Weights of a small mixture-of-experts language model, trained from scratch on English Wikipedia.
Size: width 384, vocabulary 12093.
Experts: 64 experts in each of 9 layers, 8 picks a token, a sigmoid router.
Training: a variant of SOAP for the experts, 733M tokens, 5594 steps.
Below are experts of layer 4 (counted from 0) of a mixture-of-experts language model. Rows are named gate (a neuron's input weights, with its number), up (a neuron's input weights, with its number) and show model dimensions 288-383. Each number is 200 + 20 x the weight over its row's rms, rounded and kept within 0 to 999.
Before each expert's rows: "comes after" lists some tokens at least twice as common just before its tokens as in all text. This comes from a sample of Wikipedia text that the model never trained on. Tokens count by the router's weight.

# expert 27
comes after: "of ", "the ", "\n", "The ", "in ", "for "
gate0,218,227,212,196,185,205,196,207,220,192,232,226,195,159,226,160,189,181,196,219,207,197,167,185,197,222,194,216,198,208,199,186,202,206,204,188,207,221,171,179,164,210,209,199,209,215,212,214,200,186,209,187,227,181,192,188,163,192,161,216,184,214,206,167,182,182,160,208,227,208,192,198,203,215,217,220,209,242,210,228,211,210,204,208,173,176,186,181,175,183,163,178,216,152,211,232
up0,196,169,226,205,207,222,196,196,186,211,182,177,210,232,165,214,224,227,191,197,173,200,234,226,213,169,205,190,202,206,205,226,196,204,200,208,182,210,230,224,228,182,185,211,210,219,204,209,187,199,173,205,170,219,231,213,236,223,228,190,212,182,205,210,210,203,208,201,177,206,219,201,232,195,190,164,194,166,192,186,225,176,191,188,216,197,203,204,224,219,222,200,200,243,175,158

# expert 56
comes after: "| ", ",", ".", "–", "(", "1"
gate2,193,210,156,192,206,210,193,206,210,206,210,217,232,197,241,217,182,213,209,192,178,227,181,217,230,222,200,213,209,225,232,208,203,195,184,198,206,217,192,217,217,211,197,192,177,219,172,178,193,195,202,217,211,206,210,201,224,193,230,233,179,200,179,212,198,222,192,200,193,196,211,205,201,215,230,197,211,233,197,215,217,230,188,208,196,194,204,190,205,210,199,197,223,200,221,182
up2,229,218,232,205,218,194,201,210,178,183,163,200,161,227,174,198,213,205,210,215,172,219,241,198,199,200,220,200,215,198,167,182,199,183,210,196,206,186,192,212,191,165,203,174,196,206,218,217,209,211,191,215,198,204,189,195,168,190,172,171,194,205,215,196,241,189,207,181,233,196,194,242,173,191,176,189,218,220,210,195,176,184,200,216,205,251,193,189,211,192,205,194,183,184,184,196

# expert 35
comes after: "(", ".", "\n\n", "\n", "==", "|"
gate0,190,188,189,210,162,220,199,214,171,208,185,161,197,227,172,218,232,169,208,191,199,187,175,170,202,210,208,221,230,195,175,215,212,187,208,209,189,182,197,216,180,210,195,191,227,147,182,226,190,207,208,212,221,230,190,202,219,177,200,231,206,213,221,195,203,220,185,219,234,203,158,215,204,206,178,176,207,192,196,187,216,159,177,201,173,213,208,181,200,192,197,192,194,227,217,223
up0,202,156,218,204,195,209,226,225,200,201,178,203,209,168,192,189,192,221,176,210,205,210,181,203,200,185,196,220,208,221,198,233,177,213,238,202,230,215,204,222,182,176,178,228,185,222,180,176,215,158,197,218,248,186,178,193,218,164,212,207,222,199,198,214,205,201,222,223,193,170,217,195,225,166,196,192,151,201,184,184,167,198,195,232,195,169,185,157,191,189,216,207,236,230,211,187

# expert 57
comes after: "the ", ". ", "The ", "a ", "that ", "his "
gate0,199,219,184,210,202,205,212,222,227,208,209,200,222,195,177,196,177,190,204,179,148,205,206,204,195,222,192,208,218,206,193,194,235,186,219,169,211,218,192,214,187,191,202,220,168,206,212,198,168,190,218,193,190,175,227,240,216,224,177,166,216,214,224,205,221,177,192,229,196,199,218,214,225,191,184,192,255,161,210,209,162,149,167,174,205,209,188,217,216,164,186,193,184,207,182,227
up0,230,185,214,184,193,193,224,196,225,229,213,185,224,189,180,183,210,234,228,185,230,179,177,187,205,198,221,193,180,205,183,206,174,201,241,224,165,211,202,196,246,155,185,186,187,184,204,167,198,222,205,211,151,214,193,231,204,175,203,201,229,209,235,193,207,204,186,214,205,215,168,219,224,196,202,225,205,180,178,188,176,168,190,233,180,222,210,181,185,232,184,228,201,222,189,175

# expert 34
comes after: "- ", "201", "\n", "(", "200", "202"
gate0,156,176,196,209,188,205,205,199,184,160,197,217,183,196,182,191,193,200,224,243,179,185,183,195,195,182,224,191,206,199,166,176,224,205,189,212,201,185,204,206,231,215,190,201,206,184,195,223,223,195,221,201,206,221,177,192,203,181,181,182,188,178,217,210,201,198,194,213,208,186,196,199,224,213,224,190,192,217,189,192,160,188,174,200,221,190,196,162,204,220,210,204,216,199,201,183
up0,201,192,194,208,198,201,206,189,198,216,221,220,158,222,200,187,145,201,211,211,163,203,187,208,196,173,196,201,201,199,174,197,207,179,235,226,167,164,210,218,209,200,211,192,197,159,194,207,189,194,220,196,216,196,162,191,229,207,173,206,217,145,158,209,178,210,171,195,155,189,189,210,226,187,181,218,197,214,204,220,209,191,220,219,212,216,184,176,201,215,224,226,202,239,199,198

# expert 23
comes after: "the ", "of ", "in ", "'", "to ", "for "
gate0,199,197,191,237,185,207,203,192,250,202,204,211,185,218,184,238,188,163,200,163,205,188,182,211,199,181,212,181,197,182,210,195,176,184,209,217,183,205,217,234,201,172,143,159,204,193,203,153,198,209,200,217,192,235,205,193,184,184,186,194,163,196,209,203,220,205,206,226,208,184,219,205,206,225,195,238,183,234,193,193,180,213,184,172,202,204,210,140,207,225,201,220,236,206,212,220
up0,183,217,217,189,192,216,185,179,223,207,196,223,181,209,202,197,184,193,221,200,184,173,141,221,233,201,227,182,221,182,191,244,148,234,208,176,230,217,200,207,211,155,179,176,191,234,190,162,184,185,212,196,178,192,188,233,236,195,200,178,186,228,185,219,226,217,213,209,217,205,203,191,223,196,197,230,211,214,189,185,177,240,167,199,212,205,170,163,176,252,226,185,231,186,230,201

# expert 51
comes after: "in ", "(", "In ", "on ", "from ", "On "
gate0,184,195,182,216,196,210,205,201,223,172,184,196,195,200,240,195,210,210,192,189,236,194,202,199,189,204,163,208,185,211,178,167,192,197,227,217,195,196,169,199,120,198,197,207,196,194,225,207,209,217,154,181,193,216,205,189,194,193,220,211,178,178,214,181,219,222,215,201,206,216,171,234,168,209,210,194,199,224,211,204,235,208,152,186,185,194,233,220,206,196,177,186,181,174,229,193
up0,187,223,199,187,168,216,182,201,208,174,201,193,178,210,215,216,242,244,182,187,225,199,222,188,166,193,169,207,186,168,182,182,208,190,229,216,227,231,202,214,174,222,196,223,193,164,213,165,182,194,181,217,182,201,222,182,184,213,207,208,161,209,218,161,171,227,201,199,178,198,192,243,163,219,213,201,183,205,211,226,229,222,172,186,176,205,229,204,223,195,191,186,199,169,208,173

# expert 10
comes after: "|", "- ", ", ", ": ", ". ", "\""
gate0,217,199,223,207,227,189,204,201,191,180,224,180,188,174,238,191,174,210,163,197,214,139,196,203,190,204,223,210,162,191,225,202,200,212,178,225,219,179,178,182,220,206,169,188,222,165,207,204,274,212,200,151,192,227,208,191,193,190,229,209,228,209,265,199,151,195,206,224,239,161,217,204,198,234,198,208,210,196,200,171,206,168,194,174,211,196,209,204,147,227,175,177,199,195,216,175
up0,203,172,216,185,236,169,204,202,198,190,208,203,204,200,227,169,160,213,183,227,196,203,223,199,196,175,223,192,188,212,217,203,174,218,190,228,214,160,161,182,214,193,203,207,208,201,185,220,238,184,169,173,187,189,201,203,198,200,216,194,218,186,248,180,192,220,219,210,202,187,229,225,203,221,216,194,213,215,200,136,205,203,174,201,205,162,209,201,153,237,193,181,195,172,218,219

# expert 7
comes after: "| ", "|", ".", ")", "\n", "at "
gate0,212,202,243,224,184,216,233,206,181,219,192,195,172,205,167,223,201,195,235,214,231,188,202,181,199,207,191,156,208,162,191,153,210,183,206,183,182,185,160,171,205,210,200,197,189,244,176,175,241,213,183,168,206,197,190,199,201,195,195,161,187,187,236,203,176,198,172,199,180,190,180,198,217,209,189,223,222,201,194,201,198,200,198,202,190,202,177,159,149,218,202,203,186,169,232,199
up0,192,219,189,227,192,206,216,213,189,219,160,197,172,197,167,234,220,200,231,221,210,208,194,176,198,202,187,187,259,168,213,156,200,194,198,195,211,179,192,183,220,203,212,223,207,221,177,169,247,198,182,189,217,205,160,226,209,205,171,173,194,158,239,213,180,196,171,175,217,220,192,206,214,210,216,194,221,210,194,217,206,205,211,210,179,212,174,191,164,242,195,191,207,152,231,177

# expert 36
comes after: "a ", "his ", "an ", "s ", "-", "as "
gate8,221,181,234,180,232,185,212,201,198,189,195,188,205,157,222,238,203,195,179,201,213,201,199,221,208,207,199,195,174,181,183,222,202,185,181,243,196,194,193,218,170,207,219,177,161,225,208,184,237,249,200,193,212,216,205,197,181,212,210,190,183,184,179,190,245,212,212,207,192,180,229,168,191,209,224,224,235,194,210,207,213,172,180,225,230,192,192,187,192,165,236,207,194,206,159,208
up8,204,207,231,222,205,214,158,220,199,193,219,200,209,198,193,176,220,185,216,210,212,234,219,192,173,178,198,196,196,154,192,235,213,198,195,186,216,195,191,154,188,193,173,213,222,188,171,205,215,166,151,181,186,231,207,229,200,197,189,196,191,200,188,200,149,184,158,196,208,189,187,193,202,232,185,185,174,192,200,205,185,213,190,185,216,223,149,213,185,214,216,231,200,175,162,180

# expert 47
comes after: "the ", "'", "of ", "and ", ". ", "- "
gate0,230,253,180,166,210,219,200,247,195,218,162,171,175,180,202,209,174,241,217,176,208,200,203,216,201,206,184,195,196,221,205,204,188,214,219,163,182,194,231,196,219,200,222,190,203,176,201,181,225,231,184,184,193,195,186,190,219,177,200,221,200,158,223,242,196,209,211,151,194,206,179,190,238,178,194,204,220,222,218,204,219,196,168,193,196,194,205,193,220,195,198,187,158,232,230,231
up0,205,202,206,196,194,197,195,192,195,174,231,216,213,208,211,225,201,189,207,191,209,213,202,214,195,153,209,194,220,177,191,200,209,187,214,213,180,188,193,174,182,218,154,171,223,189,205,203,232,222,177,217,203,177,207,199,182,210,231,180,202,200,208,210,221,199,189,242,217,215,205,216,174,227,206,206,196,184,196,202,196,217,174,230,203,197,203,209,192,222,220,161,168,231,196,153

# expert 39
comes after: "| ", ".", "–", ":", "′", "al"
gate0,231,202,172,220,223,225,198,182,240,224,165,193,209,222,176,179,174,197,203,215,197,186,198,199,172,179,182,186,230,232,206,224,206,193,223,220,249,185,215,166,223,208,197,185,202,206,179,200,217,213,211,181,240,203,190,202,201,199,172,196,202,217,221,185,210,214,247,200,199,167,186,188,218,212,213,189,221,198,225,157,215,229,210,205,162,210,223,179,220,206,177,208,196,218,190,187
up0,170,181,212,204,191,174,234,249,156,205,195,200,193,182,166,211,211,205,148,208,217,238,183,192,215,233,218,223,155,185,180,153,199,211,195,193,182,216,180,212,175,222,199,208,205,194,213,193,200,194,183,229,180,194,196,193,222,218,213,208,212,188,193,180,191,194,176,201,240,193,218,213,194,181,222,210,204,186,199,251,141,148,188,177,238,180,210,199,172,219,180,203,177,180,177,217

# expert 29
comes after: "was ", "|", "is ", "as ", "he ", ")"
gate1,216,215,213,208,199,196,188,215,141,192,201,195,199,183,206,214,215,200,212,187,192,180,220,214,221,255,131,182,204,193,202,176,221,214,200,182,246,186,196,220,199,196,211,216,169,235,208,216,229,184,192,219,160,183,204,215,181,185,225,183,191,211,198,214,210,222,202,226,204,196,191,199,222,218,246,228,211,191,190,225,195,217,182,219,196,174,195,195,217,192,182,218,230,187,220,193
up1,221,219,239,203,201,217,187,229,185,181,193,227,174,207,203,232,190,244,182,176,211,194,177,208,213,236,203,201,202,180,207,208,200,195,216,176,208,181,152,219,201,198,171,205,157,235,160,212,230,175,155,215,187,190,193,190,181,199,220,187,226,206,183,206,221,212,203,199,212,175,154,229,198,220,234,224,236,201,195,227,212,201,182,218,221,191,201,247,201,210,191,209,174,176,203,221

# expert 28
comes after: "of ", "'", "the ", "in ", ". ", "for "
gate1,214,181,187,167,202,189,177,205,215,221,182,216,212,198,233,189,184,197,161,252,173,181,205,208,185,157,196,179,209,206,209,167,182,147,193,212,214,219,214,186,188,207,213,203,170,198,199,174,187,209,158,217,228,210,230,227,190,204,251,194,213,205,217,196,215,190,231,193,184,158,192,180,214,197,206,222,195,189,230,204,213,203,200,147,214,194,205,221,176,221,197,232,197,225,196,198
up1,192,202,224,227,171,217,206,195,201,202,184,189,185,232,197,223,225,219,204,198,204,180,196,202,179,196,178,195,197,183,203,208,185,201,242,195,207,195,199,219,227,218,203,163,184,203,175,214,196,215,204,187,215,224,200,252,231,194,233,214,202,213,188,201,223,224,193,197,189,191,212,215,217,189,200,182,213,193,182,226,202,188,226,235,197,177,209,196,179,206,212,207,191,230,199,170

# expert 54
comes after: "\n", " ", "(", "0 ", ") ", "1 "
gate0,196,192,217,255,221,190,208,208,207,193,204,197,211,188,197,227,215,215,194,226,190,206,192,204,174,210,196,202,182,161,191,215,174,194,168,189,199,195,189,250,196,193,200,169,172,174,184,191,201,233,213,187,206,203,173,212,189,204,209,201,203,215,192,194,206,210,215,218,185,225,243,221,163,229,206,209,193,173,218,200,210,230,203,181,190,215,191,192,236,217,236,201,223,208,224,177
up0,186,219,215,194,206,199,185,236,210,187,172,167,206,224,200,188,219,221,206,204,207,224,207,182,226,204,217,217,204,190,211,184,182,205,227,187,188,200,227,199,167,190,221,181,212,194,214,207,203,224,195,201,203,181,168,188,168,192,184,219,215,173,224,172,198,215,194,222,200,180,203,177,183,197,237,178,192,175,182,226,200,227,191,188,163,195,223,205,227,210,185,190,189,207,196,191

# expert 44
comes after: "the ", "The ", "s ", "his ", "its ", "their "
gate0,210,202,177,211,169,194,192,216,183,206,185,197,211,202,201,185,173,218,255,199,181,221,202,201,184,178,222,204,214,162,204,159,229,225,159,178,230,190,223,215,201,207,186,172,194,216,186,216,186,171,192,220,193,192,189,235,219,195,205,186,179,169,182,191,201,163,213,201,225,216,216,213,213,228,198,211,218,187,187,177,169,211,201,160,221,182,204,176,201,204,133,174,232,197,199,176
up0,235,191,210,172,212,228,191,196,189,170,210,250,191,195,232,193,192,197,180,180,228,199,222,244,201,210,186,182,221,197,205,199,203,180,239,189,203,194,187,177,214,208,219,203,218,209,173,184,167,230,191,202,214,226,219,170,203,236,211,171,223,205,205,205,158,229,200,192,206,181,159,234,212,170,190,168,206,187,233,219,212,216,207,195,204,218,199,209,183,231,216,198,206,232,167,190

# expert 11
comes after: "\n", "|", ")", ".", " ", ") "
gate0,203,185,213,213,166,217,214,205,213,179,203,195,200,217,208,197,192,216,212,235,196,184,164,161,209,181,185,222,176,179,177,190,212,194,181,218,193,159,172,225,203,197,172,171,194,196,147,177,195,196,173,189,162,171,218,228,201,194,234,229,175,166,219,185,203,219,178,198,231,205,180,264,177,213,236,179,194,226,206,210,183,184,200,191,202,186,193,170,210,196,165,192,193,200,197,215
up0,170,184,163,194,213,220,193,205,203,154,175,214,176,174,213,194,208,206,223,232,216,219,160,203,204,162,205,217,161,201,171,213,195,182,214,184,207,194,193,204,208,201,217,183,213,178,186,227,218,190,160,228,198,192,195,243,169,223,203,195,167,170,218,240,201,192,208,151,144,226,180,203,225,240,194,182,182,223,209,214,181,201,193,206,203,219,158,222,204,183,204,210,181,196,200,207

# expert 12
comes after: "\n", " ", "0 ", ") ", "1 ", "\n\n"
gate0,203,203,199,220,224,217,183,185,230,219,188,182,204,182,207,223,153,225,230,191,186,149,205,215,264,205,183,180,255,218,208,223,176,223,191,193,210,214,180,212,204,201,212,169,190,215,198,191,208,211,197,174,214,197,170,210,210,200,211,245,207,176,235,218,207,258,230,191,198,220,224,207,193,190,199,205,230,192,192,214,224,202,205,194,189,214,206,208,180,171,181,192,200,230,221,214
up0,202,241,207,180,188,220,197,203,181,187,197,210,223,209,224,219,211,181,199,188,188,213,160,188,213,174,212,179,190,176,185,192,186,217,168,193,192,176,196,199,201,197,198,213,182,224,200,248,195,192,201,216,231,199,184,212,202,195,213,191,217,196,202,227,196,211,172,207,193,231,200,199,183,220,191,199,208,196,193,219,187,204,225,242,158,171,204,161,195,208,196,208,215,181,229,205